Experts of a small language model.
Size: 14 layers, vocabulary 20267.
Training: a variant of Muon for the experts, 311M tokens, 9498 steps.
Below are experts of layer 3 (counted from 0) of a mixture-of-experts language model. Rows are named router (the router's row for the expert) and show model dimensions 0-191. Each number is 200 + 20 x the weight over its row's rms, rounded and kept within 0 to 999.
After each expert's rows: "comes before" lists some tokens at least twice as common just after its tokens as in all text. This comes from a sample of Wikipedia text that the model never trained on. Tokens count by the router's weight.

# expert 28
router,218,225,162,191,204,198,204,184,205,204,191,183,208,230,222,212,213,197,187,185,159,164,178,195,230,163,186,201,195,194,205,235,210,197,189,203,191,234,203,203,212,214,174,188,215,189,233,203,203,197,207,200,194,173,181,186,208,214,190,198,192,217,215,223,206,204,190,184,193,184,182,216,223,176,235,159,196,199,195,219,175,196,194,234,193,198,165,202,154,177,183,190,193,228,225,210,181,211,195,206,195,232,199,188,212,234,180,194,151,214,226,218,200,209,205,239,173,206,221,197,230,201,199,210,210,193,209,226,209,174,201,210,206,191,212,178,204,183,207,228,229,208,188,241,197,219,177,195,220,214,201,213,160,196,178,233,171,200,162,182,177,199,220,220,179,185,217,190,213,196,169,220,190,238,204,146,185,184,208,230,225,231,168,252,203,243,210,217,204,185,235,207
comes before: " ", "19", "20", "1", "2", "0"

# expert 20
router,212,207,180,206,156,223,218,207,218,221,207,176,212,208,229,198,205,194,196,185,176,223,216,216,228,192,171,217,226,201,203,207,190,188,189,195,220,204,221,193,168,209,181,196,212,208,222,199,200,196,216,199,202,207,171,198,200,214,175,206,222,234,238,203,228,153,183,184,173,213,178,213,201,177,159,165,235,176,184,238,178,178,175,202,216,192,190,215,233,212,195,187,206,212,205,214,205,173,195,227,223,196,219,182,205,196,188,197,201,177,192,251,207,228,180,207,165,172,210,186,209,204,237,203,211,189,182,215,159,176,210,220,211,214,228,175,235,183,191,225,208,188,209,212,187,195,192,200,204,171,181,198,174,209,145,242,189,181,213,224,182,223,189,178,186,187,210,231,202,175,187,192,195,178,236,195,204,202,161,235,229,232,168,208,197,205,218,196,191,172,207,240
comes before: "-", "|", "==", " The", "The", "==="

# expert 30
router,202,216,150,214,188,183,211,199,221,181,232,172,208,194,213,183,191,167,179,160,170,200,186,172,210,168,165,206,248,208,201,213,204,232,200,201,216,190,153,169,189,224,205,195,196,170,221,211,233,188,180,172,204,219,164,223,216,219,194,192,194,213,224,239,182,203,186,180,172,173,200,178,205,181,217,166,214,203,182,183,171,177,166,228,215,174,210,229,199,212,182,193,205,212,210,199,186,210,190,199,219,220,232,178,203,187,201,190,175,200,225,215,205,205,184,181,187,211,220,230,234,207,221,185,215,182,196,189,193,207,190,234,231,217,203,196,205,203,227,205,229,214,210,250,217,185,196,248,197,172,209,215,192,216,205,228,211,215,182,215,168,206,218,208,194,177,170,214,211,221,152,208,187,196,192,169,208,215,202,188,225,215,173,190,198,243,211,214,221,188,195,192
comes before: " ", " the", " a", " \"", "00", " UTC"

# expert 25
router,218,211,194,164,196,205,199,209,217,205,184,186,180,186,232,186,230,180,187,189,152,199,185,197,222,200,199,220,217,203,202,221,206,223,209,228,235,177,201,183,220,211,210,169,186,211,219,174,237,178,177,198,178,177,191,228,230,185,218,188,184,214,211,194,222,174,205,192,185,215,183,181,191,185,182,208,217,208,165,191,176,187,192,208,193,182,186,225,196,208,178,192,198,234,176,211,204,171,165,274,208,243,219,186,235,168,195,196,184,203,211,204,225,208,200,178,200,199,212,221,219,218,191,191,173,212,192,214,147,180,177,218,193,170,209,194,218,170,204,214,197,197,200,178,182,175,189,215,193,150,183,200,205,202,188,203,184,204,181,215,209,200,187,208,191,193,216,227,192,176,172,224,169,196,218,171,193,224,207,227,190,182,162,205,193,231,253,205,172,211,186,160
comes before: " of", ",", "\n", "==\n", " in", " and"

# expert 9
router,207,198,157,182,203,191,223,198,206,209,190,212,191,167,225,215,235,192,170,208,184,196,182,201,226,190,150,179,179,163,205,220,177,204,177,217,238,186,224,190,198,174,205,164,160,177,202,200,217,182,163,198,159,209,216,201,212,233,211,231,199,186,246,219,174,173,206,181,205,194,214,204,195,188,187,179,201,196,208,207,163,135,183,195,193,182,181,183,198,176,201,174,234,201,221,192,200,225,174,217,186,209,231,169,223,175,182,195,194,188,221,219,229,185,199,208,215,198,226,199,200,204,227,222,191,201,154,204,174,188,180,239,205,200,186,189,224,185,230,202,197,223,215,197,186,211,195,238,220,182,234,187,184,186,187,197,201,199,195,200,220,185,188,186,175,201,189,191,216,189,164,204,187,207,236,168,178,208,181,215,214,176,202,216,203,228,228,211,201,173,177,220
comes before: " |", " (", " and", " States", " is", " |\n"

# expert 27
router,241,209,192,171,196,225,203,209,223,185,172,162,231,180,217,205,197,184,191,203,157,203,185,213,233,174,182,216,207,171,193,205,177,180,187,220,222,190,231,205,221,217,260,202,188,219,228,189,193,168,198,185,183,200,193,226,201,203,193,186,198,186,258,244,239,216,216,184,184,179,180,190,200,204,204,204,199,194,196,206,178,194,160,183,209,195,202,210,203,188,170,180,195,201,205,216,177,192,209,275,192,200,194,179,225,191,167,192,185,195,202,195,219,188,203,225,201,156,216,217,202,207,227,227,177,196,196,184,193,225,198,192,204,235,228,175,195,173,220,228,215,203,179,218,196,188,184,195,202,189,208,216,190,191,170,234,198,233,164,195,171,186,194,200,196,191,183,186,240,199,189,207,190,192,226,195,191,200,204,204,222,183,175,202,213,248,244,197,172,204,194,184
comes before: ",", "'s", " (", " and", "\n", " in"

# expert 5
router,240,222,195,181,197,200,204,181,182,208,216,190,186,211,206,206,227,203,202,182,195,208,209,227,207,198,191,197,226,202,208,221,161,215,201,219,211,206,199,177,227,196,238,216,173,179,203,201,198,196,180,214,200,207,167,212,193,197,190,195,187,228,243,221,214,198,196,191,172,203,206,181,192,194,192,154,201,182,195,214,169,184,178,180,180,182,171,168,192,202,183,203,198,227,224,209,176,196,201,262,177,243,184,219,202,168,192,212,183,216,199,221,192,223,196,228,199,163,208,202,221,205,198,217,174,231,222,240,161,209,221,206,210,194,205,204,234,200,234,211,190,210,217,229,189,167,171,217,227,193,202,200,183,222,185,187,183,166,179,176,194,197,202,188,157,189,219,200,179,184,187,217,194,192,173,185,235,224,185,204,261,228,147,190,170,194,206,199,237,181,203,184
comes before: ",", " of", " and", " (", ".\n\n", " for"

# expert 24
router,199,198,200,169,192,210,202,197,198,201,182,163,213,204,202,170,196,166,169,201,177,184,205,228,211,160,196,195,207,216,215,214,165,192,202,224,214,198,241,174,197,214,183,191,197,221,205,181,203,168,194,183,201,195,188,205,211,195,221,199,193,197,234,208,186,169,205,218,185,186,174,172,184,171,190,191,215,189,188,215,173,209,218,225,225,184,181,194,201,188,188,187,201,225,186,214,187,245,211,209,258,213,208,186,215,192,191,215,172,217,219,245,198,214,185,176,173,170,225,227,217,206,203,208,158,178,196,186,199,227,201,237,195,236,205,187,191,208,212,247,187,206,218,231,169,198,212,232,219,200,183,219,200,238,181,236,189,208,197,195,182,168,191,214,196,196,221,171,204,170,172,221,185,176,195,209,211,207,203,234,201,221,157,199,195,196,183,204,178,133,163,191
comes before: " the", " be", " that", " to", " he", " a"

# expert 7
router,200,196,161,197,192,201,211,180,186,212,178,194,190,195,209,194,239,215,199,189,200,215,181,193,190,196,203,190,235,180,184,212,195,243,172,216,234,209,228,171,217,214,225,197,162,197,200,202,211,204,197,196,215,199,203,216,236,225,167,167,197,214,214,216,191,203,197,126,200,218,206,208,177,168,223,210,195,195,178,227,185,176,175,202,190,177,178,195,258,198,202,199,207,212,238,210,183,206,209,246,216,204,242,189,239,199,219,220,177,220,197,241,217,193,156,180,194,203,209,206,214,204,200,201,209,222,217,232,185,199,242,207,206,195,200,188,191,147,196,222,179,194,191,222,191,169,168,183,219,200,211,217,188,219,191,196,185,208,174,185,147,210,191,227,160,191,201,182,218,173,171,213,204,187,235,196,204,195,201,232,198,203,194,202,194,183,196,203,216,179,195,180
comes before: " |", ":", ".", " |\n", "–", "%"

# expert 22
router,211,233,194,185,226,199,218,198,207,190,168,175,213,194,232,159,236,220,176,200,185,192,205,217,201,200,176,216,230,173,211,219,198,207,185,223,250,168,182,222,219,197,167,205,171,190,202,188,205,201,191,196,196,177,169,188,212,223,180,188,227,250,213,207,226,189,197,166,195,215,191,219,182,174,230,209,187,179,187,165,182,195,179,163,199,178,155,196,176,197,175,166,176,215,194,179,184,215,205,216,231,191,256,217,228,179,182,213,217,191,204,202,200,188,174,202,202,213,209,217,217,214,201,196,207,178,176,229,169,192,220,200,184,211,208,200,218,199,220,215,218,210,203,218,182,199,182,193,203,169,215,227,218,201,168,186,198,201,192,200,163,146,205,205,135,209,195,193,191,187,190,213,193,199,189,170,220,176,190,219,217,170,190,206,186,227,221,224,208,172,206,206
comes before: " in", " of", " to", " by", " as", " for"

# expert 29
router,178,237,190,185,210,217,223,192,203,216,184,174,209,215,246,179,217,206,187,166,186,212,196,231,194,170,194,250,173,198,207,236,177,200,196,206,203,195,210,159,213,166,187,182,214,203,210,169,204,207,186,191,183,191,181,215,198,208,183,194,206,199,215,214,189,224,190,137,215,207,195,170,191,188,224,198,208,180,203,215,179,210,202,194,204,168,163,240,196,169,181,188,232,216,223,216,207,190,186,193,226,244,212,185,244,177,182,202,177,200,210,220,182,196,194,206,194,201,192,190,227,193,218,196,202,175,197,226,196,192,198,225,206,211,198,189,233,163,236,232,205,237,185,207,205,191,194,239,218,197,220,233,217,226,179,201,186,199,198,188,158,176,188,193,195,208,231,226,198,223,172,176,206,182,241,194,190,195,172,188,209,174,172,237,192,196,217,219,185,158,199,207
comes before: "0", "1", "2", "20", "3", "19"

# expert 26
router,216,232,203,200,215,217,198,214,182,226,177,171,237,196,223,172,178,198,173,210,171,175,207,236,199,172,170,213,247,181,182,198,199,193,185,218,212,190,198,218,215,203,204,188,195,194,196,193,225,201,203,179,184,155,170,205,209,187,184,190,178,193,205,229,211,206,201,165,181,200,203,208,231,180,201,154,215,189,188,170,172,185,164,170,180,191,196,221,163,211,181,192,183,231,212,220,156,213,178,223,215,229,194,203,194,209,165,198,183,196,179,232,203,189,175,207,207,181,238,225,212,207,204,211,208,204,200,201,155,205,243,193,179,181,187,202,228,190,236,215,186,191,208,213,196,211,198,229,210,199,193,213,169,221,173,192,165,186,195,215,178,216,206,238,176,172,175,198,194,178,167,216,186,208,237,179,210,181,208,208,202,193,159,202,178,195,241,190,186,199,169,179
comes before: " of", ",", ".", " in", " to", ".\n\n"

# expert 4
router,218,222,190,196,198,213,220,190,211,179,201,184,207,201,237,211,204,207,200,161,202,216,209,208,212,192,174,216,236,196,234,233,203,238,199,201,214,189,185,173,229,199,211,194,176,216,208,200,213,201,190,171,201,211,176,185,187,191,206,226,176,204,203,243,200,197,191,165,188,157,169,190,194,188,230,190,195,171,194,174,191,199,204,225,210,205,211,201,174,211,198,205,239,261,212,195,173,233,205,251,209,199,200,222,217,179,199,199,201,245,180,234,198,211,133,190,202,209,197,209,220,199,179,193,191,168,203,200,186,205,194,223,194,165,208,208,189,167,212,214,183,213,195,171,144,197,213,218,201,216,173,193,191,242,189,229,208,204,199,193,198,176,218,196,158,176,234,219,198,210,180,207,193,171,210,192,165,229,201,202,195,211,158,216,206,177,218,212,227,183,195,198
comes before: " |", "–", ",", ".", ")\n", ")"

# expert 21
router,219,221,182,196,183,232,193,189,177,225,207,176,193,223,214,181,193,186,192,165,205,211,207,214,198,187,188,218,195,202,192,205,174,242,202,200,209,173,205,194,242,212,198,207,175,209,219,212,196,206,179,172,157,193,184,205,204,201,197,164,172,209,234,203,219,220,207,176,164,187,180,172,210,182,231,182,217,186,189,212,189,207,160,193,212,201,221,228,201,196,218,210,188,220,207,220,190,180,173,231,223,197,210,188,192,174,205,197,186,213,258,250,205,218,177,199,166,214,192,209,215,227,181,230,190,193,190,175,188,169,197,179,209,231,203,190,171,212,239,206,208,210,193,219,174,169,196,199,220,197,187,243,218,173,170,226,208,207,182,191,199,211,243,212,162,191,174,165,218,177,186,206,207,168,214,164,204,217,174,204,220,173,185,219,219,211,239,207,193,193,229,173
comes before: " ", ":", " Total", " also", " Preceded", " Party"

# expert 12
router,211,202,186,205,203,240,192,173,232,209,226,187,209,195,200,223,206,193,208,212,192,202,209,236,183,177,148,198,193,145,212,223,204,200,172,203,203,201,192,198,215,187,207,198,198,193,212,230,208,230,188,199,199,202,189,236,219,231,177,180,215,200,241,210,221,191,193,194,173,206,171,174,190,194,233,157,187,199,182,185,177,171,192,222,202,177,197,216,179,188,235,175,213,210,215,204,218,230,192,226,231,185,213,201,243,196,205,200,200,189,185,205,198,191,220,198,195,173,217,206,197,206,212,188,180,173,186,212,187,166,209,228,200,207,203,182,233,176,214,229,203,187,187,217,157,203,206,187,214,168,220,232,188,239,157,208,206,209,166,212,200,208,163,230,219,177,212,169,200,176,169,219,189,203,226,132,192,194,194,218,216,230,181,214,213,213,223,197,199,170,219,180
comes before: " the", " a", " his", " to", " her", " an"

# expert 3
router,191,222,216,159,159,195,190,183,220,206,199,175,227,176,264,191,223,192,189,167,174,178,182,219,197,173,212,184,219,179,240,180,201,182,179,214,186,171,209,170,215,204,217,188,177,202,220,205,219,196,185,190,182,186,196,222,238,216,199,216,185,226,216,228,210,162,232,194,173,190,215,197,236,222,208,200,222,182,198,234,168,179,196,201,198,185,200,175,209,181,211,172,201,229,158,225,187,219,169,237,224,233,228,188,194,177,195,194,170,234,209,224,210,207,212,210,195,193,198,184,206,208,196,210,190,184,225,191,174,208,208,216,225,193,214,199,205,165,235,233,200,188,179,208,188,223,190,210,187,201,212,197,175,213,187,223,198,204,181,200,194,209,197,212,157,204,217,215,182,194,175,211,211,193,218,219,211,200,158,234,241,196,183,196,155,200,208,183,202,169,181,186
comes before: ",", " (", "\n", " and", "\"", ".\n\n"

# expert 10
router,211,223,199,185,178,185,186,210,229,205,203,189,246,196,214,204,208,199,187,204,201,140,202,223,186,171,207,224,215,174,195,205,183,173,195,216,212,214,204,201,170,190,225,194,205,195,199,225,193,186,196,194,169,217,179,222,210,196,223,246,254,204,210,238,214,173,178,185,200,165,170,181,217,201,179,202,216,182,169,201,186,181,191,205,193,197,196,203,199,187,194,188,168,220,242,220,159,185,177,215,222,239,213,193,217,184,180,188,194,220,200,225,213,189,216,206,175,169,223,256,192,219,226,200,197,170,206,186,194,167,235,207,249,193,195,188,221,198,220,221,215,232,192,202,187,193,200,220,186,165,214,240,178,212,202,182,236,162,192,220,191,209,188,187,201,163,207,224,219,185,192,209,182,188,210,183,203,233,198,231,200,212,174,217,216,210,215,199,182,175,204,191
comes before: "20", "19", "18", "1", "10", "17"

# expert 17
router,204,202,167,194,187,198,205,167,188,202,180,174,195,200,215,192,214,197,188,207,205,214,203,214,180,180,152,217,215,185,211,206,170,231,167,213,230,167,177,193,222,202,207,207,180,185,201,178,191,174,153,200,186,179,182,221,217,166,181,228,135,209,246,214,185,194,213,178,187,196,202,220,171,181,242,173,194,176,224,209,175,186,203,198,234,185,183,203,211,199,208,179,233,216,155,203,199,195,219,207,213,205,236,200,219,172,198,195,181,210,202,216,214,193,158,243,167,205,207,205,222,199,219,194,188,204,182,230,184,208,230,195,248,200,204,195,210,170,212,198,198,223,186,215,188,209,201,194,221,203,200,245,200,210,194,227,186,191,183,228,190,198,204,191,194,183,209,196,188,231,187,205,185,202,209,151,209,216,160,201,231,198,188,236,176,236,224,219,200,176,188,208
comes before: " ", " —", " +", " \"", " −", " ."